{
  "normalize_top_k": false,
  "balance_bias": false,
  "router_z_loss": 0.001,
  "head_dim": 64,
  "attn_scale": 0.125,
  "optimizer": "muon",
  "grad_clip": 1.0,
  "final_lr_fraction": 0.0
}
Below are experts of layer 4 (counted from 0) of a mixture-of-experts language model. Rows are named router (the router's row for the expert), down (a neuron's output weights, with its number) and show model dimensions 0-63. Each number is 200 + 20 x the weight over its row's rms, rounded and kept within 0 to 999.
Before each expert's rows: a language model's description of what the expert responds to. This comes from a sample of Wikipedia text that the model never trained on.

# expert 13
What it handles: Place and time prepositions
router,208,182,202,184,210,211,187,218,220,180,211,155,239,200,193,195,187,169,179,191,214,202,205,210,211,176,224,238,178,190,162,202,215,160,154,177,215,177,169,214,185,202,200,182,202,216,210,193,222,240,195,200,224,204,162,211,187,175,175,187,223,230,192,218
down0,164,205,213,219,197,180,168,205,181,197,179,182,193,179,202,195,218,178,226,211,190,228,220,209,217,195,165,163,190,159,223,192,171,201,212,177,222,235,202,230,224,214,208,233,154,202,241,223,211,252,219,199,214,203,214,183,248,168,213,223,231,204,168,231
down1,200,246,200,183,200,183,198,185,254,186,188,196,208,206,189,228,195,216,200,177,205,205,196,198,222,226,201,191,236,193,176,235,190,178,196,238,192,200,177,196,228,214,155,176,186,169,187,202,174,197,169,197,184,176,154,220,177,190,190,208,228,223,199,189
down2,159,198,220,195,204,230,193,184,236,202,187,209,218,169,237,181,175,237,176,226,167,178,193,231,202,194,228,192,197,180,187,235,171,189,202,180,220,203,198,199,191,184,221,198,192,168,184,190,224,207,175,202,203,204,216,186,214,187,186,200,142,192,184,179
down3,210,187,149,199,157,197,193,211,190,222,224,192,193,213,190,225,218,208,180,210,174,247,238,208,192,187,194,191,220,185,169,198,209,184,216,228,176,221,160,186,215,206,211,218,201,171,173,194,207,223,179,183,194,233,212,185,216,188,170,203,179,174,213,211
down4,197,217,193,193,208,200,221,192,253,219,214,201,215,204,219,198,210,179,204,189,189,193,221,182,206,190,211,199,211,189,205,232,183,179,216,213,146,165,218,196,168,172,212,178,170,205,193,174,191,197,187,183,186,180,191,192,198,158,206,149,202,193,189,200
down5,224,195,169,208,193,165,198,198,207,184,195,178,224,204,181,204,180,241,177,198,189,184,199,219,228,201,176,231,200,230,204,230,182,190,223,216,183,213,211,204,218,188,168,200,203,207,178,190,178,174,202,176,215,189,221,222,206,206,177,219,198,225,162,213
down6,206,208,191,187,236,218,203,191,203,214,176,194,182,177,209,192,214,182,232,215,222,204,201,177,184,216,183,157,179,183,213,199,214,204,214,211,184,225,235,209,220,177,184,184,149,206,213,193,202,203,206,181,184,178,251,180,189,201,203,189,223,195,197,204
down7,216,195,201,211,209,207,208,212,209,178,173,192,180,158,221,206,219,213,200,217,193,162,190,211,246,209,222,212,204,179,210,211,226,220,205,208,188,236,189,204,173,222,178,193,198,251,214,211,204,188,153,194,211,166,208,179,161,214,220,194,189,181,191,200
down8,195,206,183,232,216,170,174,167,186,211,185,217,201,206,222,194,191,185,212,220,234,196,206,169,209,201,204,173,206,187,208,215,192,226,184,202,228,212,161,223,223,175,185,197,207,209,201,192,208,232,162,215,170,205,218,205,209,194,202,187,213,199,206,207
down9,200,199,214,205,186,201,183,191,187,193,233,176,164,203,200,186,217,236,215,126,189,195,156,188,201,171,187,179,185,197,194,189,177,203,223,221,211,233,212,187,212,234,208,225,184,231,180,230,223,185,219,231,187,182,202,195,183,198,178,192,156,198,186,201
down10,169,183,204,168,192,192,187,219,248,185,199,212,184,201,216,211,215,177,234,204,191,163,159,185,193,213,188,197,204,204,169,204,191,209,165,209,182,230,189,171,198,241,228,226,186,197,220,205,218,183,211,223,202,176,193,205,239,165,212,259,227,184,190,214
down11,208,210,192,163,189,159,242,182,239,213,213,203,174,199,200,189,178,202,196,210,234,188,163,198,175,218,207,198,240,146,236,213,197,247,207,215,185,199,180,210,222,211,205,202,187,164,226,173,224,209,195,179,202,188,202,226,174,172,182,207,151,197,195,185
down12,167,240,194,192,169,220,176,218,199,171,224,189,209,169,178,212,204,180,185,197,185,215,169,211,217,218,213,223,201,209,221,204,183,156,199,160,211,185,215,160,209,220,228,179,211,189,203,186,204,196,198,220,219,204,189,190,193,227,204,200,173,225,237,187
down13,228,179,190,202,196,177,190,200,205,192,202,193,184,175,249,194,181,197,207,174,175,177,203,233,176,194,224,217,197,200,184,185,226,158,239,181,237,189,201,156,170,214,200,196,198,179,199,207,193,235,211,184,208,208,204,177,234,214,173,205,187,203,208,197
down14,173,199,211,192,212,196,213,227,208,167,171,206,198,196,223,191,194,210,224,238,245,246,165,199,222,232,196,213,194,176,219,218,206,197,171,219,206,166,168,185,210,188,162,207,211,201,162,221,192,191,192,205,183,172,198,217,188,196,213,225,260,163,210,208
down15,228,213,186,187,183,190,190,227,172,203,174,215,193,187,194,193,221,216,203,203,218,207,228,209,220,204,248,204,205,213,170,218,207,170,182,189,206,206,204,190,166,205,208,199,181,203,165,178,200,235,230,179,191,196,223,183,175,202,205,200,199,189,212,191
down16,211,193,208,175,215,181,195,202,188,202,203,181,198,186,206,188,198,212,244,190,233,206,184,205,166,193,223,206,233,180,183,219,200,226,189,175,200,178,171,222,171,197,212,185,170,209,203,183,166,185,201,197,192,203,171,201,200,214,227,215,200,190,194,187
down17,166,198,210,195,220,215,215,144,207,191,198,204,226,214,270,184,197,177,224,212,194,203,194,241,207,209,199,187,206,209,227,213,216,240,205,211,196,203,177,179,192,201,209,156,196,184,244,233,205,203,202,220,186,210,175,209,189,190,209,218,211,210,174,204
down18,188,217,180,182,194,232,212,195,252,149,204,197,210,215,223,191,234,196,237,191,226,205,206,226,216,215,209,177,215,185,215,220,174,209,202,194,180,210,184,241,212,200,212,207,161,212,166,150,217,174,220,158,213,180,185,224,168,215,219,199,225,220,174,221
down19,178,230,195,180,226,240,181,197,222,158,160,220,211,208,189,213,195,178,205,197,199,184,186,177,217,187,187,214,177,205,224,204,205,217,211,179,209,199,185,173,174,222,184,217,198,205,201,219,220,190,217,182,182,192,187,196,193,178,223,205,214,214,167,221
down20,204,230,179,173,215,180,179,178,180,178,187,228,171,172,182,189,212,193,199,203,200,194,160,188,164,178,182,227,143,212,217,227,180,228,214,198,212,187,183,199,231,195,183,199,193,199,204,221,206,216,207,219,189,208,177,223,202,215,210,212,196,212,224,207
down21,211,214,155,196,217,202,211,181,209,215,191,184,190,205,182,194,191,195,188,202,213,184,178,193,199,198,214,170,204,185,188,238,166,222,194,226,194,224,207,233,214,190,203,218,179,169,225,199,205,217,200,218,163,202,218,218,184,187,190,216,178,192,190,184
down22,203,193,186,185,210,226,218,236,196,208,170,194,197,236,237,215,221,217,209,199,186,199,182,211,202,195,199,238,219,247,147,218,192,235,210,202,203,206,208,216,191,207,191,199,193,204,212,206,225,181,215,210,186,192,212,209,181,184,173,219,194,177,179,221
down23,218,194,163,177,199,197,229,182,230,201,198,182,240,175,223,187,223,171,207,211,203,201,191,173,165,200,183,249,232,231,215,147,194,204,221,207,209,187,198,196,226,199,192,188,198,194,157,169,209,206,203,215,221,192,180,200,229,187,164,183,241,224,195,187
down24,204,202,211,222,184,186,221,238,219,177,180,201,212,227,214,230,205,200,211,164,248,205,182,212,193,197,200,200,214,192,226,219,217,176,174,202,204,251,193,203,208,186,212,197,198,208,172,170,187,158,153,223,213,158,192,179,194,188,191,177,196,217,223,210
down25,191,225,195,187,215,208,216,199,185,201,166,207,187,183,227,164,223,221,181,225,242,190,194,222,192,182,199,211,214,252,205,231,214,195,157,212,161,201,211,200,207,162,219,165,192,182,209,196,181,160,221,206,202,169,185,210,194,176,235,164,215,192,208,229
down26,226,200,233,191,198,169,198,202,194,201,224,199,209,228,222,201,245,200,229,177,217,183,173,184,238,187,209,202,208,181,216,213,167,199,169,210,197,167,187,251,193,195,225,230,179,228,224,205,201,204,196,209,221,187,223,188,193,209,197,231,252,215,209,193
down27,191,197,198,175,202,197,219,226,188,212,230,223,164,224,179,227,200,224,198,216,199,201,247,223,203,219,211,212,232,200,155,184,215,125,203,254,193,189,213,235,183,210,197,195,199,221,187,203,199,197,185,213,208,203,194,238,198,178,212,165,211,194,191,212
down28,208,179,212,195,204,182,200,233,215,220,197,216,232,206,198,220,167,183,225,183,220,183,186,222,184,208,222,186,154,211,182,236,195,171,198,190,186,223,183,181,207,221,217,206,207,192,196,164,163,215,201,222,183,170,186,216,223,191,231,192,208,199,243,218
down29,194,165,181,196,204,207,187,183,172,243,185,191,195,231,194,189,227,262,227,237,205,203,225,206,175,231,219,178,217,182,201,240,197,182,253,206,178,144,193,166,209,200,167,217,225,213,191,151,199,209,224,214,205,221,205,219,174,238,231,190,222,177,188,206
down30,195,222,194,201,166,208,190,209,184,167,203,215,222,233,211,185,242,239,179,163,199,210,215,238,191,213,227,186,188,230,201,192,191,204,175,182,193,208,200,252,200,229,192,210,169,211,199,168,191,198,224,203,214,233,209,181,174,205,172,181,201,225,204,175
down31,189,219,183,238,195,184,189,192,198,212,193,193,214,223,184,215,193,239,191,222,182,175,215,195,171,213,175,202,166,196,241,235,200,233,213,186,182,219,157,220,215,176,206,169,185,234,187,209,200,185,210,222,229,200,230,192,190,189,203,218,258,190,191,205
down32,206,183,160,196,187,199,187,225,191,208,186,246,210,206,206,203,201,211,180,166,217,174,197,192,170,195,225,186,200,172,195,229,219,194,242,160,219,189,211,167,178,146,225,203,195,191,160,160,144,219,231,232,213,205,175,215,195,220,217,171,156,214,215,174
down33,213,187,194,216,196,202,223,207,189,188,197,234,210,208,197,183,229,204,202,179,186,198,180,209,214,200,196,165,183,215,228,226,181,230,210,196,212,214,164,179,188,218,212,198,213,198,192,161,218,236,214,194,176,214,207,193,218,207,205,222,156,235,216,216
down34,242,197,173,229,177,202,178,158,192,209,219,183,203,195,220,197,207,201,182,210,263,215,191,211,210,234,217,167,231,216,189,204,204,197,189,198,191,207,230,188,220,211,182,201,175,202,200,192,230,224,192,219,167,163,175,179,227,203,208,207,229,213,178,216
down35,159,226,214,202,213,181,151,229,175,194,217,190,170,217,172,229,213,202,188,183,215,224,159,195,202,167,202,209,218,186,225,182,208,215,217,178,185,209,185,199,191,188,169,191,186,179,230,203,197,221,226,189,204,201,186,201,240,180,172,192,187,208,156,195
down36,186,197,156,185,206,211,209,181,247,191,200,166,207,199,197,235,194,183,189,209,208,203,182,171,216,208,220,227,186,207,166,214,207,217,204,200,218,204,164,207,190,166,187,194,222,200,217,222,205,238,232,232,178,192,215,182,171,212,228,210,213,191,215,212
down37,179,174,209,189,238,193,190,186,185,220,198,204,196,201,222,199,227,214,217,185,199,207,198,198,215,175,202,190,181,170,221,178,191,204,211,195,182,219,187,234,215,151,169,236,208,214,213,214,189,189,189,180,169,203,182,197,222,162,193,174,228,194,201,167
down38,212,156,236,218,198,194,183,198,169,220,194,227,191,182,207,167,237,209,217,177,193,205,198,187,191,191,191,222,224,200,193,209,220,212,176,218,163,194,238,202,168,167,203,202,243,214,220,210,234,181,189,199,183,188,184,191,171,187,184,203,211,148,164,198
down39,206,174,188,195,201,202,188,241,219,198,208,189,205,186,238,207,219,199,203,205,239,191,197,131,214,249,201,263,192,185,224,217,206,190,210,230,197,205,207,177,170,213,213,215,172,226,201,169,178,192,190,211,172,246,210,193,196,217,214,202,185,190,228,183
down40,177,207,198,193,239,226,234,201,236,176,195,238,189,182,200,197,201,151,227,160,182,223,164,201,216,210,198,208,191,218,207,170,193,169,173,194,199,219,178,223,220,180,235,185,183,186,224,193,224,240,171,211,208,212,188,174,194,195,209,201,186,191,212,180
down41,203,189,195,215,219,188,176,210,242,191,220,149,181,210,209,221,236,191,208,198,207,217,210,186,188,178,175,207,252,221,208,176,199,197,191,216,208,214,162,193,225,211,237,200,195,203,199,214,219,220,184,251,196,195,213,203,188,194,201,198,206,188,198,208
down42,215,177,216,194,188,196,175,197,248,182,194,197,184,210,209,169,183,165,238,169,204,205,176,188,188,193,199,146,217,207,214,221,181,220,183,206,183,198,219,217,236,183,164,236,210,206,209,202,189,205,196,209,203,268,225,180,194,194,182,210,167,190,224,187
down43,187,199,203,203,203,212,184,202,188,215,200,188,209,189,210,225,179,224,189,230,202,185,188,207,208,207,220,162,194,224,181,178,169,209,200,171,182,149,272,222,202,236,203,215,187,213,213,208,174,172,181,219,196,163,202,208,219,153,169,204,178,226,241,212
down44,199,163,162,214,182,215,203,194,199,197,204,192,170,192,174,188,202,204,161,161,209,212,229,199,215,180,204,148,202,218,193,212,206,240,160,223,199,218,219,196,184,230,217,207,191,229,189,195,196,205,226,210,208,190,215,210,196,198,180,227,135,199,203,182
down45,211,197,187,225,199,217,190,180,216,192,244,215,184,202,234,186,185,206,198,193,205,190,175,170,214,256,211,200,193,202,181,230,191,213,208,217,207,174,181,189,213,176,202,186,165,189,210,219,221,205,179,194,202,208,223,229,171,198,194,195,188,187,190,244
down46,223,176,185,224,191,186,211,215,183,170,203,212,222,214,182,181,213,185,203,202,193,187,193,188,178,229,205,213,187,179,203,215,194,238,187,180,235,187,201,189,215,196,186,217,207,161,188,211,238,201,218,180,211,197,218,197,221,175,215,170,232,168,176,196
down47,195,226,177,181,168,191,213,233,159,185,233,224,205,225,166,214,211,198,203,210,220,182,242,184,179,208,177,170,216,199,204,211,182,198,194,209,225,205,187,214,203,154,195,187,198,209,171,166,156,181,195,209,200,184,233,204,206,187,161,201,184,213,185,171
down48,189,209,176,183,176,195,207,233,225,166,221,185,203,204,188,210,193,196,192,211,197,159,192,200,185,171,197,205,196,227,197,223,193,204,211,174,191,204,178,186,196,215,209,211,178,155,176,208,189,202,179,189,210,202,189,207,192,186,161,191,205,207,227,218
down49,228,222,182,192,243,176,175,215,205,171,192,228,194,244,212,206,169,211,217,227,244,170,215,203,209,206,197,222,205,209,159,187,186,210,201,210,206,192,194,182,221,219,226,218,205,196,251,248,164,201,187,185,208,211,169,261,188,172,189,187,221,183,212,226
down50,199,180,190,220,198,218,164,241,216,202,186,210,214,152,202,178,222,196,210,161,219,168,212,202,207,223,219,231,190,210,213,186,240,211,180,204,179,269,194,202,183,179,211,202,185,220,236,172,218,205,234,221,198,182,228,177,212,196,198,178,201,211,214,199
down51,246,154,164,213,174,222,198,219,224,162,185,182,192,197,218,189,190,204,173,198,221,170,187,182,184,205,195,191,207,210,201,187,174,223,224,224,187,209,219,228,187,197,162,218,231,188,177,201,214,239,181,180,184,218,232,199,197,192,163,190,233,189,179,235
down52,214,216,165,203,206,156,217,194,225,210,225,168,218,184,223,187,222,164,210,183,201,217,212,201,213,200,202,190,179,223,148,200,180,195,203,186,210,207,202,197,200,216,186,210,216,164,182,223,196,167,222,182,221,203,202,199,199,203,181,201,222,185,217,188
down53,176,207,215,200,204,208,200,221,164,211,220,203,198,179,178,197,217,167,198,168,212,211,182,234,239,201,197,183,218,211,213,237,215,170,182,210,201,217,209,203,200,203,201,188,213,210,195,188,223,188,199,174,182,158,191,138,216,189,160,183,177,168,241,181
down54,199,159,203,235,209,160,190,224,186,233,197,184,208,214,202,204,189,222,158,204,175,214,198,194,168,196,191,200,220,253,212,190,205,210,201,189,191,183,145,241,202,203,213,243,212,158,208,179,225,212,176,199,165,214,221,210,199,198,210,186,198,167,185,196
down55,224,219,182,222,185,207,218,184,182,226,180,197,194,191,205,154,209,199,212,185,175,229,207,210,209,174,187,174,222,229,215,213,223,192,204,187,191,207,198,187,170,214,188,242,213,203,194,245,177,205,229,206,181,219,243,184,209,245,193,224,161,192,176,192
down56,162,209,225,190,225,233,185,211,167,220,191,166,221,216,238,196,201,199,213,180,182,200,192,167,184,200,177,214,230,172,209,188,194,171,163,234,206,164,221,227,230,194,200,211,186,191,209,245,206,181,202,196,190,233,179,188,204,202,206,199,197,188,160,228
down57,173,205,201,198,207,217,201,229,211,227,200,234,234,241,232,208,203,200,210,156,170,205,193,204,185,217,192,183,220,188,184,179,207,195,223,191,190,192,133,194,193,185,179,200,199,196,191,187,210,205,217,203,213,216,180,191,186,201,183,242,202,210,193,231
down58,182,206,211,203,217,191,188,208,190,210,219,158,218,211,204,223,199,181,175,220,195,203,184,235,187,215,176,168,211,211,220,181,192,244,211,215,186,224,174,197,213,216,242,197,176,228,217,216,234,183,198,232,214,209,225,199,218,193,210,229,215,160,180,173
down59,223,243,164,207,219,172,226,172,221,218,189,165,196,181,201,189,231,171,210,237,187,193,211,227,197,194,225,197,178,214,199,174,182,185,210,186,190,208,200,196,219,156,187,181,198,174,200,199,200,197,214,187,216,186,188,198,231,216,183,170,229,211,203,200
down60,203,201,171,208,158,211,208,186,205,209,230,196,212,203,221,183,176,182,189,173,175,206,237,161,192,171,181,187,198,208,174,201,175,188,199,148,208,211,187,230,220,184,185,187,214,200,192,191,185,194,211,202,231,235,216,211,223,236,195,206,209,245,236,208
down61,232,177,211,200,230,179,194,199,199,202,234,205,201,176,181,182,169,215,215,218,178,234,171,212,202,194,221,182,184,226,199,156,199,183,182,177,213,192,185,220,210,182,211,258,201,178,190,169,233,191,199,208,195,204,242,202,200,212,210,239,202,220,229,182
down62,181,165,215,202,218,199,157,230,205,211,195,209,178,211,200,253,175,225,184,216,207,207,196,226,223,166,175,189,167,198,180,168,187,160,208,176,206,188,209,193,212,201,218,175,220,219,222,215,197,206,199,209,168,229,202,238,202,215,188,141,234,208,213,193
down63,207,229,181,226,196,213,210,195,182,233,213,209,213,219,185,225,212,192,169,191,224,179,198,190,230,228,176,225,192,199,210,193,185,216,196,177,206,194,177,137,188,179,169,202,178,176,204,182,173,229,155,187,209,185,212,242,229,207,208,233,219,200,201,161
down64,195,195,211,176,216,181,244,198,195,220,234,230,213,190,177,220,193,208,195,196,223,238,172,220,193,214,207,182,190,175,178,205,170,181,218,204,196,208,191,220,187,198,207,212,233,240,219,218,235,180,177,224,221,188,177,176,202,182,185,229,167,201,209,183
down65,209,224,206,205,211,228,201,204,204,195,193,218,238,200,231,206,201,226,179,196,170,186,188,202,217,190,234,197,211,224,199,195,199,207,196,211,220,195,193,196,201,229,183,185,214,183,195,198,224,170,206,232,234,188,185,184,213,149,195,209,235,167,173,140
down66,205,152,215,193,170,194,203,208,182,191,196,212,195,230,219,220,222,188,186,177,197,205,176,174,184,205,244,193,204,213,196,163,192,168,184,175,203,227,198,183,201,186,224,200,174,208,216,178,145,204,192,235,207,230,185,193,204,190,195,167,211,240,195,173
down67,184,203,203,159,195,196,194,204,158,181,207,228,161,218,245,187,201,206,216,193,191,163,197,203,181,210,207,224,195,221,189,180,175,197,157,190,204,196,197,180,196,187,211,201,230,218,187,277,209,202,183,233,202,193,195,204,183,202,165,218,208,205,197,187
down68,188,202,201,211,217,224,188,214,213,195,194,181,197,187,196,246,205,204,205,212,203,191,220,191,187,222,211,198,200,213,161,216,239,196,173,180,212,206,210,204,192,166,193,221,198,250,185,170,201,237,186,198,205,242,204,203,196,204,206,193,188,216,223,190
down69,199,216,208,198,224,189,204,194,232,213,236,192,161,191,186,227,211,196,184,223,201,209,198,189,246,191,159,191,254,204,180,184,193,234,169,174,201,178,224,182,194,196,188,160,200,182,223,216,215,201,219,214,200,184,193,200,220,172,181,210,188,192,193,178
down70,206,199,212,193,201,181,225,197,194,205,203,183,186,210,227,216,202,197,240,185,216,186,182,216,235,202,179,201,199,202,217,208,187,182,200,208,168,242,203,217,187,177,216,169,171,220,166,196,221,227,132,184,202,180,195,215,230,136,211,211,225,199,193,181
down71,189,197,224,210,186,193,239,211,230,191,187,243,169,166,168,219,219,192,236,219,222,234,237,210,234,187,176,184,203,188,182,189,186,185,204,191,178,171,191,186,182,204,197,192,192,217,159,199,229,167,213,194,186,193,216,184,173,265,191,212,215,215,196,190
down72,177,203,174,200,206,182,208,203,174,210,188,214,200,192,215,186,223,184,211,207,182,218,216,248,208,184,205,171,199,185,192,220,211,201,176,168,199,215,179,175,239,200,173,213,209,222,205,182,198,171,152,184,198,223,216,197,166,175,242,217,211,199,202,166
down73,194,207,213,188,228,182,222,206,164,183,190,228,189,185,204,243,180,191,181,198,203,206,243,206,196,183,178,165,197,166,189,187,195,176,216,198,220,220,226,189,178,216,194,194,205,217,216,231,194,173,189,228,201,217,217,232,179,172,212,168,172,227,219,174
down74,198,223,167,215,198,220,214,186,209,213,216,178,204,216,206,217,216,203,258,180,177,185,201,183,204,189,196,214,225,173,191,198,206,185,216,200,179,171,205,226,170,178,171,195,191,235,199,224,174,215,197,191,226,179,189,194,184,263,220,215,207,219,200,231
down75,186,196,211,219,222,174,189,209,214,169,189,232,204,170,218,198,248,193,157,194,200,205,181,214,214,242,193,208,195,188,178,228,178,224,272,195,195,201,216,210,195,210,177,193,207,202,196,158,214,179,221,199,183,216,182,203,215,208,184,219,192,208,208,210
down76,192,212,166,201,198,248,186,186,238,192,209,181,225,225,203,216,186,191,225,212,195,165,180,190,207,212,231,218,205,219,199,196,164,179,163,211,207,234,189,213,211,179,218,190,202,217,184,230,184,197,220,207,185,216,209,205,154,192,224,217,189,199,219,191
down77,238,220,185,206,173,190,164,190,207,216,208,187,195,197,180,182,206,198,192,189,209,173,202,205,178,187,198,209,174,170,155,239,231,229,263,191,195,217,190,201,174,221,221,172,199,184,187,173,151,189,195,161,229,206,195,208,184,204,217,245,213,215,218,203
down78,206,184,179,209,184,183,194,194,189,226,195,195,258,207,187,215,182,227,259,218,231,195,204,212,208,234,148,193,207,225,193,181,220,187,205,196,183,180,182,204,206,155,231,192,220,188,179,195,171,201,222,194,214,187,184,180,198,185,211,196,179,160,198,236
down79,228,208,207,223,177,204,200,211,188,228,197,190,200,191,184,189,178,187,212,203,183,186,225,232,195,213,219,208,177,202,200,175,193,219,200,213,181,180,217,176,210,161,201,187,224,192,188,207,175,226,221,185,206,185,241,196,227,198,193,204,218,226,221,201
down80,204,222,178,214,177,219,204,222,222,208,184,175,210,174,181,184,198,185,211,230,198,224,208,191,168,207,189,168,183,206,167,210,201,237,231,202,209,172,185,178,221,199,197,190,198,170,218,248,174,242,204,178,206,149,202,198,167,205,199,164,222,225,215,181
down81,197,228,216,213,192,207,223,222,236,203,189,187,228,211,221,161,195,192,182,215,192,185,147,189,201,175,196,186,178,172,180,253,216,202,178,193,181,194,202,202,195,169,214,198,183,179,215,202,210,225,222,224,191,225,189,157,205,201,200,209,197,231,218,198
down82,211,205,217,246,201,177,199,218,211,228,206,213,194,211,176,168,164,210,179,208,172,215,200,182,209,242,214,162,228,186,177,191,227,197,213,193,163,216,185,178,193,204,205,221,156,233,167,204,222,171,239,161,189,210,210,206,209,185,191,198,189,228,213,193
down83,205,199,213,164,169,175,252,200,197,192,205,197,217,226,201,186,207,196,169,193,152,145,194,209,200,194,194,213,191,207,212,184,210,200,211,195,223,226,224,190,199,212,176,182,194,211,219,191,186,175,206,206,176,171,199,214,222,207,217,180,192,224,188,187
down84,199,152,181,190,178,191,180,197,197,199,165,195,207,208,200,203,212,201,226,171,184,179,214,192,183,212,193,201,221,220,233,141,189,241,212,184,190,204,250,197,162,212,214,176,220,195,191,200,199,216,174,155,172,172,171,182,196,208,196,246,209,190,199,224
down85,206,218,162,204,220,195,226,172,189,212,203,206,222,234,188,202,204,199,191,215,200,186,156,167,199,234,226,187,241,197,200,173,195,202,187,193,209,213,198,186,205,197,171,222,201,180,194,188,226,236,209,192,185,209,220,204,243,187,203,183,184,187,180,203
down86,206,234,211,164,209,233,230,167,214,195,204,233,185,188,143,237,229,163,187,204,230,205,185,189,199,196,193,231,235,202,205,194,229,188,213,222,161,201,185,207,195,202,246,180,214,225,213,205,200,157,171,203,200,190,215,185,183,164,183,192,196,213,206,170
down87,202,207,135,220,165,183,208,232,236,208,193,172,188,199,185,200,189,206,237,194,206,194,192,200,211,182,204,207,225,174,200,218,219,192,174,217,198,212,215,198,201,195,190,239,245,239,214,188,202,218,205,209,175,204,197,182,230,184,185,217,220,223,186,200
down88,212,194,202,209,200,191,206,175,186,231,160,231,175,201,198,221,170,202,212,165,198,191,170,203,218,214,214,228,213,215,171,202,182,195,219,186,192,236,208,187,211,194,220,197,198,198,176,207,229,171,180,160,218,181,207,198,207,213,166,165,175,198,213,188
down89,201,208,174,197,194,208,187,212,211,178,187,163,215,168,198,211,229,187,220,193,198,201,190,210,232,224,200,227,227,191,196,225,190,187,190,193,227,201,193,189,194,254,195,186,168,189,182,192,207,173,212,204,183,215,186,178,229,233,186,227,165,202,203,208
down90,225,229,193,221,170,207,195,207,202,217,194,211,207,233,170,169,225,186,205,174,250,197,205,220,208,214,211,211,209,189,193,218,209,213,204,188,181,229,202,225,212,177,200,226,179,188,170,196,192,211,193,186,208,199,205,168,226,188,210,149,186,222,213,212
down91,208,202,192,234,210,241,188,211,192,159,214,243,206,196,192,165,184,202,179,203,227,172,180,191,172,200,176,197,215,188,172,205,203,207,210,188,224,205,229,172,200,204,234,216,200,186,202,182,194,173,196,194,176,176,191,182,184,184,187,180,224,185,208,215
down92,205,210,194,203,188,220,190,202,190,182,189,188,167,192,217,187,226,195,218,200,194,194,237,177,214,186,208,180,185,203,205,220,212,187,191,192,206,206,206,212,150,167,220,224,228,216,187,198,217,164,186,203,183,172,172,196,223,220,163,195,190,229,214,205
down93,169,193,183,206,206,183,171,167,212,222,225,196,216,188,199,196,176,196,204,223,206,224,220,212,195,204,191,226,198,173,228,170,242,211,197,237,187,199,177,212,194,241,205,197,180,214,177,187,176,180,203,163,222,198,165,212,176,173,185,180,163,216,197,228
down94,166,217,177,183,203,221,231,190,178,204,223,223,213,186,212,195,186,206,219,190,223,169,175,179,216,194,202,194,190,222,213,180,204,196,184,194,213,209,168,219,172,202,198,196,187,227,176,174,214,195,225,183,242,182,224,213,175,184,209,180,177,222,189,208
down95,226,217,212,207,189,210,209,172,200,222,151,188,193,186,219,204,187,210,210,217,164,202,206,219,232,173,173,203,205,176,190,191,219,196,195,232,183,197,223,177,200,165,187,224,237,222,205,204,205,217,202,174,226,188,213,192,202,219,211,182,197,215,211,235
down96,194,195,204,126,182,215,195,191,183,195,216,229,207,203,178,169,203,206,193,210,218,191,188,175,164,184,247,185,171,207,203,216,212,219,204,204,192,229,190,222,190,219,182,216,211,236,179,219,193,161,204,206,214,173,196,181,183,220,210,210,210,196,222,205
down97,191,190,177,210,201,204,161,173,178,191,216,192,213,236,194,213,215,208,227,190,209,182,184,228,168,211,187,223,223,176,206,211,238,233,201,220,202,192,198,172,196,200,205,164,193,199,162,249,192,204,191,189,199,220,177,191,219,201,204,223,211,203,207,219
down98,185,195,189,184,194,188,215,225,211,228,244,219,170,228,233,189,210,161,195,178,223,161,216,214,198,225,196,212,203,208,187,203,209,195,197,158,213,187,206,212,178,217,201,177,186,198,181,171,200,197,225,220,221,150,197,202,227,189,181,205,212,183,201,174
down99,174,203,201,221,206,218,192,187,171,225,207,176,181,190,179,218,195,182,194,203,210,175,180,175,224,202,196,196,219,191,197,209,185,181,204,232,204,157,212,159,201,199,204,168,219,207,215,168,219,201,191,144,248,216,195,190,213,228,202,161,207,181,222,177
down100,202,182,218,171,190,193,208,200,201,200,224,188,202,225,180,212,186,183,178,188,209,219,220,202,175,200,219,212,208,180,185,203,210,213,191,206,206,177,172,215,218,178,214,201,147,181,230,203,183,188,169,199,190,198,213,202,202,193,228,243,249,218,215,203
down101,193,176,156,226,206,190,202,177,182,177,258,191,206,217,225,177,186,188,201,157,151,203,205,201,204,191,191,229,221,206,214,220,201,193,194,204,190,224,172,182,205,197,175,167,206,168,181,218,222,205,210,156,190,175,212,205,182,209,227,204,180,214,219,211
down102,214,173,184,199,194,169,197,207,183,178,193,182,219,228,215,174,193,215,201,171,165,196,179,207,188,203,216,227,177,175,225,180,222,203,216,197,198,153,202,224,163,200,236,193,214,243,192,226,218,181,192,201,208,221,196,179,191,234,183,228,192,195,184,228
down103,219,206,199,186,203,191,184,176,185,250,215,184,200,212,194,207,219,183,239,194,160,217,203,200,178,163,184,202,181,208,201,191,191,210,220,199,227,180,162,212,188,211,190,229,231,209,218,206,189,217,214,164,206,185,146,189,231,213,181,179,178,218,193,192
down104,188,185,185,227,205,200,231,206,175,188,202,195,222,170,196,184,215,203,259,232,189,180,193,221,211,199,235,217,206,188,175,183,194,190,199,204,192,207,174,196,203,207,222,195,205,234,205,233,182,158,198,179,214,209,204,182,230,216,225,182,245,203,183,207
down105,191,188,227,209,188,206,204,223,207,196,231,226,210,197,216,195,232,220,229,188,242,166,194,228,214,208,180,221,228,194,178,228,164,206,177,210,198,160,211,181,235,199,187,190,171,236,176,239,200,179,230,185,171,212,190,156,220,177,199,181,219,174,200,219
down106,221,205,174,176,193,167,177,213,190,175,186,211,211,180,197,208,187,184,195,200,200,225,231,200,209,185,201,214,204,213,200,262,213,208,172,175,199,188,196,210,164,213,204,196,224,197,213,192,223,173,167,210,221,216,227,190,181,196,187,230,210,182,215,213
down107,218,184,202,201,200,216,232,198,172,181,187,206,216,228,179,201,171,236,203,169,184,165,210,223,222,208,212,185,222,166,180,193,195,219,197,207,229,201,166,205,170,171,221,209,198,186,189,167,196,176,190,182,201,199,199,216,175,172,198,206,195,227,197,231